From a checkpoint of a small mixture-of-experts model trained on Wikipedia: a softmax router.
Below are experts of layer 10 (counted from 0) of a mixture-of-experts language model. Rows are named up (a neuron's input weights, with its number) and show model dimensions 0-255. Each number is 128 + 24 x the weight over its row's rms, rounded and kept within 0 to 255. Numbers have three digits each.
Before each expert's rows: a language model's description of what the expert responds to. This comes from a sample of Wikipedia text that the model never trained on.

# expert 41
What it handles: General catch-all. Very broad mix of table pipes, digits, word continuations and spaces in tables and lists, with no clear shared feature.
up0:106113135081150118091125131170162119135086115130114126117122125130113060122137170110187136135150129091060119116148133170129133091089162087154146129116100086101097122162130144124137103143136111130131151131114144115110146145120152128111146125124138164136112130144091119117125156079148099134142108118164115111112130162182142172115137096127152124165115158104149112144085138134119129096145086146139186141131124131183112129116128158131120105181148087108115113085134125097113133135130094093164114135153107140104156109140127155103127121144157165116118154133108138123173109162183126130152165115154120130109115116142137087146114147133122154089147096084154090126159112113145160128140152141087161122130117135149146165124121160102069117101129112141135078110134149094112117102111116
up1:137129143130084157148126116128139164119106125134110139102168117069087122132097163140143134163091139172093124104149135141130171110131154150109093125143146104077074139134102121125110155105144068132100173123080149101172116097127154128160158114131120154132124135086142161142127099164101124150201119127090136176099096148094106139101132132127119109119157117120113098128135100110088112096147134115142117101109117119083119191154128107119103140138073107146128151161093135126127146122096111109124162116127135164103130150165142130133144108123134116123096122146126093095131153122142146089096145094122139113147096144156118090092184094121147102111133123143148161100194143142096158156125139131152133145097125120118149155075157110116128109133129130122122104135132135117115120097105123
up2:088116100149108115125083116104155106148155172115149120102096081134097111119085141115135101121104154098124161111133112104081163131150160114148132162111146103143160125119102158101141095137132161129103129148102125087175152104154110141092115128108129098112127100141078117143122090141141144131122110085123098125072106103130149108153188130143166141143098106095143148109122115140145100137158143164138126128179107111162131140126148087122119110139092096111120119137128159154149138171091121096142129128163107151087145168109106143133154096161128127127153059147124125117151124183123087092120128169078108101152148097132129095135149144128127142116146141138143096124122125140106154131089090110136134134141125110135122161161101130137146134171155163149108119114148154133109121172151074
up3:129152129094146132126087122094145122115155148115137110148136127146134145090106091119128156097120116158135124132183111100117156114136100108117128117148092155120156126130134144101104149134163159089159128152109157108169127071099120160137112107174124137121135167134145167108143103104127143085146141173144118157159102109122117144093125127157088085175158116109152164085090163125099140129147139111130149137078099129128134116135143176148141131119089149134135105125150148111143168138140139126173089150156095131084097112133141118136131112143162115147124120155137121129104082146133165077102133143124120129091155174144171100120091148134128114151128131099127102150102088116149119110116092118121112147095162134156174111135142140088122147152122134100075079115093134066152114096152125
up4:098099155118094112149092132105146122137154083125150140195081099092131126130127105161097153092126148160128161169148118124130108142102152134139171118121120114120135137162102126110152106174135125092144078132139137145126127160099150130148123135136138127125147089090152138107110103161132138156167108111095116142093118152172134107135139129095113111108131130137084160131105137143103150143104126148096090118091153113148111144101117164137148120113141116102117135155093133098130144118120117098115158153141110100100141102127086150091173074141130159119082136109148099087120155090126156117122155163132141133127102155092124145125134151146127061118134102127188129158108096116116093131106150083142123109167131149119135134157161184114169113103143134129129105077105129106174128138104090
up5:139137175073140167112116132142161124147134151115179133146172125138162132118147146123166093152125155124116121166136166108164115160157143098104161124144116148155153136152101111139119130120115146138146167106140170153114108075131130175123105122067130139121152133144130146126108112075109103165122121103102145166140130129114128136156147133130083129126154113076124100155137177084105096070135150170130098073087156117100112115135142082142150081113168086079139128146155121143089112117152138115117157163120089125116141117119126116097130139117101136150119140120141133143107122140110111107132155140171097100116096129134149131131112125181092130124095130099131134094130101137139157143157116081153142118145133118102105179097107101150154185121138105127144155130121115112152098128131136
up6:118095133082141142128106167131110150156085096140136146119125077063143136114112103128144175111131130130162112113131139151140110106137131092150144117141069090128085069137109097135099134158140166148136125149129142111145136142175121113109154150134156116102137162099123141122161143161125111112127186104156121076116128130149118131102151176122134143112120127128109110144137095129108149145102114126099128165090116107122174146121132120145152106141122131119113145122102124125108091157124143130200134144148115151109078131127142082142134075136125115108159147098123102145143108147090092127114101159118156120126107112107135130137148096143119075151141112133132109124135133117130156135114104102074125163071143172073103131086125113163144132116048140127110133147150157143098132118155099
up7:130150159115156115151140179123100121104171174132146115132090144138159146117109140128119104154170166135201084136096105133113172158126105171128133091123100122133126127125135140107107121159145108121141119133131089127123173157108121122116152117157121111087157144136121096121133068105110088113142131137164108090115138144144086136103175163122139108084126109138150107123176120182125131152104148113154135143121176125137138131147111114118120111115118145169119150138120128095152152101179099105095159142157114102122167137122145135100109138074123114096118147164107121104100133117144120125153151124125107144112078132155114144113112134134119103056127110103129121096124112127090133124088167106123106092129175139125102124169128156125111172118129107164100099124156158155083110096108104

# expert 28
What it handles: Sports team narration. Common words and verbs in sports prose about teams, games and seasons: the, for, won, played, competed, roster.
up1:118100130097095152117175056172129133132140139144091113116125121106121156131133121111163138132120163136106107097121120118110149111119086119134152130190137098134117112144122144153103078170122143127141149154120161131129150148104146113128134126168120152133162170066117142159150133146075120159160131107104115086113114149112136134087160127083087179174104128126113123124114124163141132166141188146117067111126118101120117121145135142126113106129137127124132160156126134108115136113115152134168131099134111144145105159152160132081103101166154168156147145201150146157139135088162113105153153109116176116117110149160123113150174143136118138132133139104134114142116104147121086139146124137127153116195115129150109124114142167126155116135121140172088134128109145134103168140151103
up2:100118120170175130132089133193154144143108116161119115090080075129126059073136120111158143174093113128129129107111140105119147119160139152101114156077116132114111122089149160098114124141103106093143138123095071138106095145114101185140112143083145151158161098136150123127177147124126150117095135143123169132147139136137163098142181095169113126191117139150125117107128156120083113141120162107151114111128135108122147146117124108131098104133112187170126149159136146127135106136139123118145138155119120123124123128137140139135115148136124127141146118150125159116110139151136167136123138101086110125105164134165128117112162063150147170143164097134125113110164101095100088138135127135127104092132100163124120138117131103116112099109129116126116165131126136147109148169165144
up3:110130103101088105089096110141135126107135155181063124122115128139139112140140150152129130120104100119128084171087106150099127097128116112121059096141102077118081108142093129124119124138152113148120124161141124083145157130075149109140110081184140173142155145108101188119166147116099119148115139112103091134111112120116134122128152105090149080113127129129116070084185159120100136108136134114137147133169107133148116153133084128107116103108152128135138123148117102119140152151175153165135157161132171132113144134127089116101150132155109119120142135133150142124143176143114116101161129089121159120130139091144100123131122128145131113135148150132075123122077096161151113112118155127142096072149128124122171151113117144103148137088128134129120080111129109130138126137147122
up4:166125133127134159161149160135132148175114137126126135136125116126126135156104111119168161140094095131116123130114090158083109152169132142132158120136115152117183128138141179158130123154098158134136125174087166131107091142083121136135084119129166164114158095151086130083103122132156099129107122060129121098121125129127136132136125136132144136143115137081081133114112116159091155118130185100115143151171133146106115159188155099171110096140130136127119145104091103102078128143130125131115065141115116133108132150113134116110148138144152089102130147138158110098102143111124164119120134139088106156101120138122149127125133067100111103159117130155091119151138122181151135129115151138101128121077153122187123126141104086110161124141110154137089151162143113137148148157146132
up5:107145097096126152124131112118135132110131091122103079179146121078135102079105155147118138080080069128127125093137112160104111106118181143150147140131119168107113109131146120120091104105151092133083163135136168082105094080119144136122125131107137116151125118130129147097148132137127111154121157145106138170134115125092138154142152099149101124158135159154105141127153145153123120138145145172189146121141159079133128127106105168127140141088126136120161133133158121119084100151100160131122123140095143151126127155120102147106109067100133141159121164176153133111122095107096139080112121113096119168101119149078096147129143094183105132106158093136156131166104120141126152134146128150168171126156134125143097104112122099159154138124128114100137088115132140141142151145122134
up6:131111141110110160162090138140138090138137141145088095120146124146150157121139148123136177089096111180151145136136147133147141102115145070139113131154130148104106140123125121138161158095135115110124183102125120108092162091159115124160156113132121152100117118087126181162125131112092155116159100108123125156070125116133134107152115119133106086126123145136099100091105121131150144175075150153129123127112139132126161083161066097137111116129094153151140136117119133154108160175129078130102146176128145163149143105101113107112141134148150149168097110128147139131189148121129184153132135153125123136125161090123157128140170139102107120161134126142143156138112094148097132100129121093107157142063112145111129107138099111124130153158129126142156128116123156109135128163192108
up7:154116095145101153142104139144133125116162135124115114159160131154115117139162101152104157144120145106136129139097098092081140146112124122138159150155117135117144161157132149137088164115147139108112152082158132096171122131118110151100113166105115119135133127163106167147155138164138149151162110109140142141146154102104092119149109104131164107117142140113102104158131182131133088130137104113078128109134132132098138109145149101118185082084146164124154182135141158111135101102145110074184090126098118167104100073146110086137124150108131147142116151115101088154091103129138161115172133102119103122091134169164147094103127080134140148140137133115115138116128130177150124109155112125128130153133111121128087189129116167115146138175142103105117146171107125136124143101152127
up8:160110169145123123073137142148136138119152094128160110166114139158094128159133184109107112138143098148134112099111079101123099140130117156155124145173135147088100116118126149087135118155120078162142192158110100152158103144116095125114135139088155162141091126144122147130123126133136128119124088156141124130132112134099101141125136140153105105129084179074130119131168157129105120132130135164157108135136150106130142129148068127122131137119121147105136161158125141160131141117183175116137127147134161108086140156162147084154090177172127088122097121145137097097135129103137117105107126140128146117149135130137155180109140125053103145086146147131140069150124090160152090109117090096139104118140132128138150135158118121150121104092136113122116126159126118157115123103137148

# expert 63
What it handles: Infobox field labels. Field names in infoboxes and lists, usually before a colon: Genus, Coordinates, Location, Died, Website, Synonyms, Time zone, Etymology.
up1:130168131140079113104085139173136124109136075106148153105131155147143068101180090151130113151149127113124103116129149125141110099131122129144169084133101117111172124135125093141115161090105132144156089131130147144087150151129146105085122146112181069122120122128119100150131132118111114133130099151136101111121091136130100118124146139114100147145138170131099125167140138138119131131118157108155113083093161125140198173166079113147155132176120110193144121141122111104100140111117100106146132168117153123132118080119151098162134118170092095142109127158099131135098148114155097097122116140119102121138112171131103134115171166140089143156100161103142147126106126108098144151161149128128090140145138132122133120103156142140099143139155134138112090144103138146098117155125093
up2:096105097096095136091114149126152165127125154155163165100104112123069122162134133149158126124176084129130125081148124138123107103147121117146087110121135125153098101102097096125147145186133142133132120151139117104086139107119080118160097176124120078103119166173114123145123117113129167156119129134075122111154146144115155121112159172122136151111164122147116156093104153141101126096153127110108075111148133096129152132131115091152132089173130146111165110113156125116126144120140122125135117137123101092081155071152131115132098111113150104094107146137129139089088128158165087111146112165154161157120117112138173156133151166127129147068114106144128121148118153126139101129131108102135151140126151089095157138149099136103114113157145147126144162125132137152108162126097158
up3:129132154120147142099100144149103126120122100108120133097112129097097146145143133119141130066120150146126125142145137176138088138125103124132090101133165122112085092140152129102156150142163124105132159122136082137102108138165164087149185119140130144103126086159082062196129145099143093143093134142120121098111149157132150113139069132106120131129151140088106126157132138128106103132140121132152140113136115154134153139072093123162148101169102152160142130086165114113170124161163085130154129122101167126141110155148100094124146124130113113173122100152127150116109112118133096096108139149135104181120119131132134104096113094136136126145126117084163106160126110147112146154115133154122185143098148106107104106151164112112129128109117117097089142184132135172109112122124104
up4:118094156110053168116100123106149162152147122111124126118077165099135143146103108134119165127064120122139141133159141096129121131126134202132104113120142110136130154153100123144122079143140118095168140115157151169134154129105143100107149144126113142092153115164146118170144137111149131144165109140139127136128122151100151162134124152127153117094156099138093120156155177128120127110105118145141100139104153135126052152118153118117146133140154128153113158146101152101163142140127101112085126123162102149127128148165132139098162121160140165150158123141141113121147168140137157119093117125128139132120124117102147119131080198117141094110081123119175178144109135154133096142101169088139139132142138119153101127161155104137156092107089154130139105135095101130115094134106089
up5:069153143179157123141133115160128138154133106144149132138133134157140130149143118147141095127092079179125144112149091156080143147137095125166144115137158162119161132144170094089161126157147125119133108098168102150096083126125128076170079117096142168126146167111171083116127150108092127119098149128124106161150123103098151099110103133143152159097144130127139132165113119146094123123141114097114097144145160093130124099157131158146090172142110138094133163119099161121080134069134132071149123098140164158088099134150159133143168150136137119123094148146121116125164129154136120111107160121109124098132101127105088133115163114127148125121125130136138178134109131092122143159116144149090144106114117144120139123109136149108108139117146102114128116125143164181175130111111124
up6:134098104151089118108097119164130155102116068141110115145142125098141140140104138139152136124088093097064155102095132086078122104110106120111144122129126148133131102171125124115134140091075132104113113127135139143169117142178124138100160086129153104118175124068131145087153150113120132094172158106139086150123155118136087121105125140115131195136130100124108135091123133148102117107114149147145116120153114151123099113114138120136100104126126164137151127124094162117090128138139120133096138144137160146156077163172110165101098139118086153094127166135160167093111137106094122151103115176110137108128112116109154128167133098097112102158139082142139111108104098125077133141139112155120162130106101144111141121146135133127105157124138144172145138093141140161125086108113116
up7:133125162147140147132120166133108151136135099148100091142110131125116113160123079129086124146152145120152124131111165122169150152131102100118115120113151144133138101132192128104078111117085119135143115106146125147138157132147121123128133112138158147109142127110129128128102120119145112111132096147115144129129137101102117100149141129109130120085162077121137163080134149079083089077123169107088156141173166160179114118132083127169123107091144157093114123113167119147133106093121092173127163137148135091119134122171179099150112124174132151127128139126163114091145142161161089092151131156102119132131131102105153109103129096136115096104142169152134144121131127127132142108159149098123155096125132106132130174100079101094118109099170106144122113148143156097131071118169100
up8:165128122097174124082143112137143101096125122120151115152107100139109079124124135132181133085101163141126117079130127114096115116107146141108165124128139088135105120137104139134137125153120125144101150103134146115068161084113125102119163118131100150091085114133133160125110154192119134090115135177103116086131175134098116125155152117093130128152118177085107153137120102126117147125097140097164121103155129136137138150133146135136159077128163149152130106136154186147134138151120139157129102133144123152104125126166149122166171141154121108135129144093171145098102118122108130160131145163094129158099117183137169077066114114161099110141120137147118112125133138124138144141129082109095121158123116172141125110096147138101120070144112090098136106149128156152114130140145108

# expert 51
What it handles: Linking prepositions and conjunctions. Mid-sentence connectives introducing a following phrase: by, with, of, to, while, despite, although, among, alongside, where, because.
up2:119151137125138167176155134126093133094167102111136082169151085100171155114135108078151112134085138124104143139109128124125143112122154126155147159129121051128138117131142089105151120135101151116148128098160139159156100109112148133121137150141144127169106152105109119098095148096122134127124154114104162152117127132127122128084143131137141130139138132160091148117105069132141129128179127116096140084123163116079128147144158139079159154126103165152098136084083138131138141137110125129130132137156134132153151118121151133114108089149159118150137108147115112155129114107161180107148069091090137130105098140126158109120124095149142120131081073116105118143154124123108155127096162086135128110138070155091110110113116120099134110123139125165096143102140151131160160121147068
up3:133164135126134112120108142144139133140137109164077150098164140175111123105113130129136140149151119131100144137115119099099141114091119112144103114176122113117126137107141130145077143116160132118150152093132127141102127119074149092129125163075144135128107087122166125131174109146078093118159114122115174111128107100089093137083138133146112060118119135121108137092118132094137110171120147137101123112098124135123148117127069131078093152111187101092134158112093117084144120114121130112148171171085139118109127118099119103093148167101167132086124084148129147167109114127112153108165161125111159124147112143118178108115094123119103135130146111106140155094134124125129150106135150130158153139088137104100152093162124146155106159152167135128113159131074150113133100125121141
up4:129111118127148137168096141095143114136133179125139185141133127150128158136110103124112111137141125125112132131125108125126129170107159126117139139127124135095137124136138132136089123120072128106134142121123140122148148139143144162136136128124114126159121113183132130057191133149120168106144092115126169074197124136139154124094162114111164120098145149129107100142135088107143125125135145103112131112132129104148131167113128188133145167109147102130129114107147138098128138100113122145114159056166143106085145155152141107167159113069070121110135142180138143122109150134141181139103106148113134122130134108126144112102159103101127117100124146131097120127175087146064129142102177141121085100147138122154134155143100135185173133159119130145112113119121143137088133103105097
up5:118153167125148132124134107135103085167163149116132151110094193159136130128131129102112128134166129095116102124157157129109143133107115112124115116104189124188145140130137139113113146098133146119141103119132113141145149105140138142136128157128117128135052120131150217157164157094112131128120121098129135124145161091133126076128119160112120114174132109162116136156150122084135131132177128122145099099128101118107141115113111111113100114167113151129137111134139118128143110130126145113144136145129138110118047133102111122149143124121160127175118119161136112146148166097153156163148133178185178129131128151123118132121115109081152114136108122065108096133130133118108089207147119113150127180120100131092148123133125116140146151119118149152130096116124123159145164077148134
up6:141102073100156153173120132142190123122123127138110140134095087122126148122072123124131149130134132136156133128128123118110089106088165111086144150163117151105152124122128155109123143138143133123130110134118110155093108099117114113116084149140145161141142137144094099135133111134142117140131110105152113141123120156132086109116066159109113118113129119132112099145161095097133137090147095077137081175087147172130180135137101121111139137120141141168156117143150108113134129135158110163133134113182129110092127164154132115119165127094164066138117072104137143161141123135124138129192116150142176125166091140136132126136115154139162120114142133151163097115150135175126113134139123144160103106159105109129113119132093083161155143114100082062113116121161162145159138143111132
up7:140095104121140125177114142114144125151125123135112073133166101156124096103124136175110117134090139099151127081137144092118109130187152194115142135110096117152161127123156130144134145136177133127149145144144144137132129136126148127092130139118120126125146128151086152128144148153115152127131116143179104191133109126115128179123096122127114149106130145164119126157136127152126157135128110126163132082137102142089161107137157096149130169155112111109177106178092119097097137120119171103166106160147131130127105141110139164161186131050100121136131078137138126128143149150118142100108113124152098161112133146093146136116107148127093162157101114150155105100109061103105151164120093150103139098138128136101134139154109144139114117098152121151131155124149110158153126171143097
up8:098113129140125125122169120154104094128144134156135121089104099089124169134134137137096156182119116091085148113105116134128179145135098119086101098102133148119119054129166096132149128149097121120112144112075112090111113076144159142110171101137146136101126122129154162099129111115122117156107104116141137144135134111107117142122099185106165170121121115141134181118085147137169123134102129135125110104130120149117171158156125156109124126108141108151131124120120149143138154112194136099108117119141094117117122125085143123113110088145162134102136119126162102123083129122112137128136149153151156131156146137152138157146127101116157135067157142115140111103096105162118104091122123131090158110175121123157140069133175144129117113139180136156137130127155143138124082172134075
up9:103109165157143122144129084123144128128140116120098134166098138123122088119092086151132117133127090138132132110136106156086125136151132131153108109153178184137133126134090157127164097122129153093120139141147130139152107162145143118134147106161145153151083096093162111099099094140104154123153145117137178150131134114128158098088115156141070137120123121095132149128183118127122140119127138104118132141150109108153100153152093173107139125149115164095122171121129117153131142158141136136103113110145096104104136105145090174154107060165126082142076132132132119153163118111083143118131144128113132097130084126117120090110123156071153126141117106190090140129087139127088134113126143109124151105126105162109133144123129109116144130140120123150182132102136084124145128142065172

# expert 25
What it handles: Year century prefixes. First three digits of a four-digit year (199, 201, 195) after a space, parenthesis or dash, in dates, tables and "born" notes.
up9:160073120175123138126148121146144096092117137139175162123155160131104104139147119145105172117113131117136127173221121131140131103134119132123124111122118143144139095121114108124126152157122129156136147082128153129131090129174134146139154163106084140170107105179119123116161118143136096147150176144139118145147118118070131129141120099139163150123183142084139116141118122159122108145141167077134145163117142148147109147125097154158128157090126148122142105134100120107143145145107124144122159135127133119142117157108135165165129122121133118103122091092118150120136139134120101121146142159112114125137143101150127072207104139128108150097095092090172078132144131124162193119147145165171093166127179134115138127125133137141137104129106110120099130145147096118153157131115138
up10:120135134152137155136106093138119131114147139152123153130085095138140127125160118186111094156160198147115098162130167083102096064140133181128129097146175076138146162128139085123115163108131142075172092127136099154112154121150144107135161132126116146098140103105130111161149144116107146134125100126154109141110091140119138142103134122156147092115134116138141122115114110135149124121137132125149153154137164114154121123144138121154126121143125109142163170169135121135116127189150128135135092086126112113109154148109134106118167163123136113120103146163175145140105099083137143110135101135109165095105129113159145097141126102163145121131072143147112131167120196119118178119136097076148110132152139071109133129163139113133117146108143183124147106151142148132112125106098122
up11:115143115123112139101126118132114141186103127104153094137127157085090156146094154119111123138153141084132131113109121118133147158124080156143108067165162112122120144135144151140137114144124141128169133175128171153085116144133151111154166089134119135106138100150145107147122098115161099188125123138132147109122147157177150130082132151136076114135151143096149111115139133099141110138120151133138116132118093132155161123122118137146118097113102103157153184101098132084129150134145154144101168110137137144153174143127171147135084177094173082126132113109123105174109129137135134138141134137108145126144085166137132116142130046169164127117155102094149105153099124160132154139137096112124140115150107132151141107133101123131128146123149149128164134073147075107132145170130111
up12:117080111145171091143125137085126139169135125100123143160094134142122129125116098150105177096109180136154124174108100165138152183134112098144184113107121163174140145132144095121141118142139094096106091106077136120105135157110125138128137125124107134118104117140108100183116125104117123119155107124153153095112119148119169094174112115113094109144132090136116131139182112130153095110119111143139162145121144109139127123109143110141117141126177102144095131131147153157109089113116111134112130163112103171109093158126121128134174112125161093090119127127108145097114083132137139165089118126142091110139106138118173121068125113115136140082146093074128120082145110131167121143140150110125122130101106116150096163097149104113123122147141126095158080085116162122146110109144153
up13:112158130120118107156135142128164121157142104138172159111139134151107143144122109143131099133163128095140145126156148113147129122132136104140115138129172114120163090191140139144104112112120171103104122110130145102140102142156148118144142125110149125143174188115103117132127116118142111143144119151131119130096164118141131107117115101113173102159133120177115145096199154124138133115104091108133161117123121125087143113131111120123113105081145155103087130119144076098126166123162142149172127132114141125132076131113125121100121090148109111076123122135175136074113109111109113131124183139126099078146109128119107161130169100062097101144102153115127087182152161101126111110128129125143106147136162115151116106175121128140141138143130123157136068108152170155120128065106157
up14:080156144097137113096154186086127112098136125122146100117142127120121166139137123133130103142097127121104148123144073124138125083133143137149149128130141102148152133144123143104100065124142125136145167123124120114130078138118087122146143117182132104165131105142048124165132159125143123143083157104168131096167155108114115115137131156147124089133135116151118171121126121099108121059121145142142134155119131119140135108115122117090141120117106149118096077112158143119109116169130146145116134145114154117106111093128132124068116159166097102118144142144130072114122080136170147144135140093121142106102162089136174143107114076108118150167096131103128107110143148091131143134100197158157126171149115129124128108103128176132131101095120149122136109121132125153088134136122110
up15:131138138103113158125129122106125146124104157123108162114107132117100117116117159112149141138087155105110096102120077136141144101126100165124120100146137116156132122151156167115137112156149092134112118139121145159110137109151138160098138115141064115121088119142149092109125108134143115144095048110142104115154124098079125124099088116137164124077128145084073107153121147141112131120143127100113169143176145135112061159097136144143102151097143131114086157159150137155142107107142121109166128085113098148105127145174077139101110142129172159108140122123115072116113127117152096128103166148163144120140153123128178106116162121140108105184157170111115148138130105148156158085113143136112134133125128143083122105131104159119128163133125132103080132103116120147130152107142099
up16:122122141068132150128145120138130162144095151132122175145157106116121065113144116125153125141122090167118167184130097086148117112137134177131136098141152112110146119158076142126134133092131140113146164124178140086169134107136096074130092069146159125131159193136121151125101175082133122153119126125121126165124166122176099096153115127117139132091149130128113152107168118101094074170110123111141133143150118140148078112175088136141110121125108115129141123138122163123141103126096063181142125096130123090131139151141114119101145113090142118099093133158116103138116108087148145125123137108130138122133181143127084142167090126158128111110130138100159150119114114146121114111110118120125133149131116143157113108156120133115097146133127091113123113143121150132078111125133132

# expert 27
What it handles: Table cells and headers. Pipe separators, digits and column headers in sports and election tables, such as Pld, Pts, GD, Votes, Seats, Candidate.
up2:131134141142137158139173100100132129132119126156079140121083168128116151111139138141179149146148132087102126142146138137100078090159140167105201112145094142071146138154124128125133121168165104162105133152115123171113137122114105161196130123166120184126116073118096141124109147165144159113147110127168094116143120100133126136145159141146142135106150096103164155143140058143130157154105142157150104121074102121153117128126077121182162132124114100134118109121152106131150106125130130149117113170130142183132145132154112132144149138137121118114126148085146122127112143107133119130106102118122093098134119148124111183109107122134171104109119112145151143121121110130139161125095128164097090135137156138122117117134089124158117089111151099162114147135129187110112135099127116
up3:138119168092118118143139119113113123111087138093134136131132110127134096123143105122136157119076139113143140178179136109123108127108150130127108172156154119147142151108138144136127102145132112131120107140110132141120133141113091132093158137130104138127112189099132137126118143115114145148116141132118116135130128142149140117179124113155111126090102155162146130117089111113156137133103104136149176104151135137117137160175137102139096112126148120155144159120144105115135147111138152156165100124088149201157148120096129189129123118117116126157167162107157054141115116079131136128148167138157151120130150113149151109106130167119094114110153147092092075146086118174126079103145179119140159166140161113113125152126153058112113157154134071142118122144096161127171149109114172
up4:122141130158150118120124130150092107127107180114130121090117148097147083136095145134103144119107105149134119116141075107162126122130138110183077119145125138110096117132119116143132106128154112153180141169149123119145126159135121099131150113128159136156107123126131142115151118135209109092057116108120086132144143105160098166120134137117141095130120114138132136151110115138102103131094168120128081152130154127130156082109150108116134123073125114153150191174150123132106141115147133155131087103157105124139128177152184166089105153151103114181109124158134119130149088188116120144142124150138198130128097091154113121084127120127127106156117137126131090119105099129105104132089149151139136148144091104141128128127118091147088116122146124136130132079154141103122102128136143
up5:134126120143147161157138130147125131145102099158118126123074137124106112080147135131089110147094084150184139140124149139139155092113147125130112140156127116146153123138063147166113110141117137124109129130126078147120164146154130083120159106140133110096111110161123155145125114148191126099144120121125147101168140140137123172117080122098173170118135120160129115099135114123159140162138120150166088140109156143128154130176100126115124083142145130141122179130101131137180082090145095121105111146160106138146133169109140115114161102149135154125169152145101150118171112173128090174126132147110114132147167105119159153168138125087137104103107156128126164133153108174187140118128122116116140106127131134089162140105106119093119116125159134161089117092145087137123115133125095
up6:115114130118120172093105122073140136118122141118167092113111128094160129127137142093073137165106179151111115129133143130122100166155129090103136092107111104105089104101089103113156160085132099084137135136134114176096122116160122115140151135128124109150109117089164106131124110147109192126102100097158096170151155120122101143102140157120085114134099110098148129107098124139120137138102094101138180092121131159116159123148090151164126136110127126122147157097162152107111117085144134106120092096143133120117144118142120131159115138118136117099105106104103112115116127121136120135122130154119124148164128152145149112162165145137114132095137131107132158138133116064110127154103102184098167154144125094131125117211159141108128153155103125154130100118161116106113103166134081
up7:126129132136100133145165109107103105135140109111144119099118129114147128130124142143110161109154132143158149137154127160155110165127153123096089134091099149121129124104138190107146098140140171108109153118084126128079143155166158160136130126140156144112153143141085100157126108109082166135150070155097113116155095163077092120133096135125151122158131093147102124158098141095155117179121146104110108116093118114142117144149102112145152146114114125143152163079140120120125146155170153083132121162119143174151154092150152124128099112158117118087143155153161113120124103129114105123184105100109127116124076149142155113112106117121117127106090147109129184123081182164129151136143112113129133102124154125148157125114102133154125095104105107170155081098145109145134165134123161
up8:090143129119114137137159136129124180153138151145131118141122129101114130104107132160096135170133149179119145097103123111121144178149123153132134196141110165115155142133125126124140134091133139145121109185140151170137153110102119096091121103143112110129165096088124140122110119126127173105144151131078134114119186134098111121117130095114127136115116118084134161115124122100124119119115123172128080148109099147125152151081172155137168094098105159161126161146130129111098104131112137127140168127144088151117128092100112119140118106110126117100093115157117134120099152119142154164162109143133110086170124107151116080071157183078096132148091078139124119137158146149091098147118164073132131121117165155105130113113134164128138097155094137115135116078133123144107134132135109
up9:127145174134129112117130127142137138130113142159137077098126092158107172138133090166107110123141082131114164132160143136144116151117153138163124150105139114084120132127164113122163095135093114156112129169126107091161118123161098143128110134121156122088115118163141114091157089144161133144163126102105117112178146126116159112150117113130147116135158110161177163117077105150124102101132126100118133115091100136106119115117115143124099168155169146116135146122139143136145069105108140149143122145156115130112085177090121148116146109118158090106163146140107178114127136151082123082097112114123125098127096190138099140080105075127127160087118111134146105153138100137127100169098147078093111134138157136090140141122154140144115114130131095085140096142125098124135129154160155